config = dict(
    router_bias=True,
    schedule='wsd',
    decay_shape='linear',
)
Below are experts of layer 6 (counted from 0) of a mixture-of-experts language model. Rows are named down (a neuron's output weights, with its number) and show model dimensions 0-255. Each number is 500 + 50 x the weight over its row's rms, rounded and kept within 0 to 999. Numbers have three digits each.
Before each expert's rows: a language model's description of what the expert responds to. This comes from a sample of Wikipedia text that the model never trained on.

# expert 21
It responds to: Word-initial pieces of technical terms in biology, chemistry and math, such as con(junctiva), inter(feron), L-ys(ergic), hyd, neuro, protein.
down0:486554542459451509450543524445452564593487539475460559537458518466619460556439454535477551447481515463499511545478547565519483546495526411546429512531390443498498541510505457492415521443501612535468436586506527485545385481433485456513501483454559485554505565447494508585514489462501520506548463552475571410554500566476420531546555457444458533396509546468477491494518507572545457440457552326472486502563509453631465486493449547499545457543448607495558396635410512544559444530497501468523434421504528474468526513577546530445440526454420538591425457439589489464502550424534504413495498529547527450511538514531519499471477530510600455506506563549531522517416486507406505555466415551456464532521485533493583558406558464561545466559557464572435439478419475523491512505474480

# expert 29
It responds to: Word-initial consonant clusters such as gr, pl, tr, st and fl, as in grave, grain, flora and favor.
down0:574512590496401470429488478540477403510522447467522445455435497475471496533481446387495485608611492404490535536534573487446548540493522514479441427460471492468561472467500438496511548474451531463525514481476377401490584486505504550522418502389474541605504483441469407437529492481459572536494522517512510514472473554454532531564454470540525582461645442472547497513507536476523527513431418441511521488552446416579510541522497540456537462454420520510604445546458405613494553529473552473512465556518501533588450438491554504435437541549532479519565589483599525586610396532588433530485482465511451477392491482578486567513515564498466427581502449476555517478534403483515529459478491510491505445480492407472514493536474523515432536503499522551606442509396496484571479497473442

# expert 22
It responds to: Titles, occupations and family terms in biographies, such as politician, director, father, President, Duke, plus surname pieces.
down0:498500606379481502463556487536442511458477531431419513549435467590467417488402478544554549504399496562526423522487518449508502458543510483417504581513462509512517496536514586480533492532506479494491461595443430524491521417434527495519545470481532546647516466484504568541450593479456482445519536411555524499523493488499471542579481610526573528531493487543533563568445429480523501480459471459518546471559373470538513536516379559447549578386466525459537524560562541428510356514417480525511540507543440552524485527464492507574474464529548493495556514483508472545535495574518523483478435409491529503493503476494556491469477478523589481580543547431529510492448414552518443449522410589554478513401474461450610501477498522429499441475437440519465447527453687470552456572540501

# expert 27
It responds to: Wiki markup at line starts: "==See also==" headings, table divider rows "|---|---|", and infobox list dashes like "- Controlled by".
down1:478467427508382493470393460547505540485443591582556511512527500492520422526468501491549528469462556571498571501636516513461452526549478539554441501621478534487495491541480507486520526486587465508518463465446500520492427463509500518467418564490564466520538449535403541523525441542566420555435485508494457477667445575525471463477561463538523456492509596507475506500416521505492537518581504527464584535530490454509514413435540523465461537385433479477470474465507447566607445513508514610500499631579563522474508515489514506535430553494529520552483579574538502553488427495469492474481444459556566426582391473518488578487562410567517520484456403500495474477514503451486515538538333478495484442435542465561564529560425528438490484465545634523486518451520452402482488479439458

# expert 17
It responds to: Relative who or which after player descriptions, sentence-initial He or She, and infobox fields such as Born: in sports biographies.
down0:481516518448464536501452486479524542414550463451497534519494540435426537470507451573495471509541459492517468550520589384542523469517488471496556470520618556551476455574572542488498505491466471473495528468501431418414544529491567469503487497502507479478473443463486501586432504574471426455448548480549433532461487562504482469566441500583458538463552514519612511442581501611486466500533390504474559446505493540397524549481499433536350440485418541598467564557509483587485451589479470481488456508484452507482566537581588492534476507535474455534473571484470582470482540469557507443653641564489529556522486533594567526429453460525455490439452431502544558477533560474476513482437443506544484508552478512486543562348434469465431527491491465466499484468606490563571623494587541

# expert 12
It responds to: Line breaks after conservation status, "=" in article title headings, and species infobox labels like "- Species", "- Genus", plus Latin endings -ensis.
down1:486413376531528510471524457436471531454509434505445555457414573467605444447592586531538532520522528481426557578492494475469406546539518460457461466492507422525501430463555455518497601477504532552490494470470555545512546540419518510468470627416487477479511597477523487494588492555541467510429497527540487573499559521570535463481499475440485559509524488523504435486476444516433519463535488442483493546582473428487565481385443489512491430500413494514530539485575528524492411484488501635457605407595497453526553541474512445535493528506495589404466488500450463467479543412466579522612477536478479566534608469507452541573491458483374614507503473493507566427493432500539532439537566529513526489478566473510513581574464468578418572491507596484422533614537540525514488452482534

# expert 18
It responds to: Consonant-cluster pieces within non-English surnames and place names, such as Sc(arsella), K-oz-aczuk, Vă-c-ărescu, Sh(abib), Ch(ae-yeon).
down0:466447478499526482553531576534511505467527515474477504490464473364396528469404532529473552474477555485552498480524479470520597467603528506504543497583452481589473538562525493534530427557502574552414454482449534421408410528534555505431466518518535498574521531488597500412416526480570463472540535497535529451522505493527444506408546509563456562540505599617517585531467540522437503545470540484506527528347435540497494459439499522515553556458510597429471518482501545505497434479492420553446532549503613420545530596537539498545495515587559526614427477583535439504498460531518502480461506550531560560467378485562577462507579453487461522533496458511435436431573544438547438421467523398493514533418501548438494581470393464545493518466435502543502530447537471534555420517509461

# expert 4
It responds to: Given names, initials and name prefixes in cast lists and tables, such as Jim, Paul, J., Mc, O'.
down0:572521359481533547549494533506462509571482508456509453458521470542494441488369512544580458494489553456503479491470485492553485443528518453368485555608440477547413398595412430518547452464507522524528481554447435441493411508454398377537437535604488416567460462412511525492506473538465532551566465424552520662470541475464452536407445559553497539514509517506465559456476544488434518521436552482514599500518506523534531542426579499404493521487500488484477500501586559477509470566545531576453498431504454500569518481521497509515464474520557506574424532476490560512445474426507442549501468488558535618491500453489466545454534516481436464518563602603506447475555485472523460485526499511483536476552467512624467558550516499451515522463443560518514483497493347444421473496403472

# expert 24
It responds to: Middle pieces and suffixes of ordinary words, such as h-ott-est, el-d-est, emb-ass-y, bl-ast, plus words like just, half, home.
down0:613520476447496496546565505443519409502511455518497433429538553472577519420591480447514444435583455461421419482463634482446537523536491527489492487433467488495598475484537462521379592449451450470541521578484605496430611495483507475543463419519578483497519491480566395489566526565513596434405441524431435574408499483448497461453482496476530542471606511405417496467569586479483449552504487492501476508474450494530552472510485529430455427457449455495544407555582537458554479487522451486518456589460625446541609533513559567479529515439537476440492443441459428513386502427532522477614506584506469522492495513483539547471502565479560478489475504504476489484448492509499453458492517480554489570385534507510378433566516493483488461520509492500541418557488521489516486477524441

# expert 31
It responds to: Compass and position words in geography text, such as north, south, left, land, plus inner pieces such as del-iv-eries.
down0:449493492378510612510502488494393521486480537542530484418435468483555510465538434409528558414496522481502460516470529537527500570465425556491440438464486513488365505613460444528542527520535470562493440476565408563472535433549496399426480432503558552425435479489487563380478570478503437498472535454410533448458445385545490527479498477501391559545510465590555561538510542508463379511410493413503460603525495455499533421496522457576518527518458593525525495513488506459557514406425479546475524518502652462545531465422520499480554501447463532588523446551494568540470433499524517482481554567548541559462458549470502469575446446544522532423496577453498522495455520568538518491539521465496532545504518515564431595495585460506549425444461571574525540500490590549506479540470528

# expert 8
It responds to: Country, city and region names in historical or narrative prose, such as China, Finland and London, plus double line breaks between paragraphs.
down1:487498477580476460530499514588550567506393552452453491528458472509514542533593566556482527565628546532527567426579380495507529492428492513520364547481565525543480547568565478527456517543501493506520470508552577516524363511482564517545523498519486488521503477616508555446503429578480507520566494542616480569491458395454461475462499529546542551470429560492407577502476560501530481540504493518466583464609472492484441532398569551486508476509519484510447548467430504478472513553524555509587452469450514550493446544502529472601544452519521488618553480535586548548522479492412496462443500524471540528594555468392424521496537532505408518427435525473598474493528441495537518473462550495470520482488521450424585527546566482616481477390541521593427524384511453492483455504466488

# expert 6
It responds to: Field labels and colons in biography or site infoboxes before dates and numbers, such as "Date of death:", "- Height:", "| November", coordinates "°N".
down0:490480575430544453425541405492426577514662546501498499475524519414514572467558509561469516553549312479525458600409552457469498638591577557526480458491465469448526496428497539416501404560459514493521509496584557488558489486464439458484568536496453542547504581518510547445529484447544559467512508450498634469500501492577554474543544554519482524538512434492508500570483593515500423496503516486508417434529440546548575467601525410550541546465520510506458551449414475482554450462487422503545409518455415543536465450534556502535498464482514505452570473442487473490526541483443469472479489520503465544580503483448580541535464532511603442450534469479503533495533500533525463530491494557478552467468469516591467544524515528483512344497541452400514555501556461407531380455495508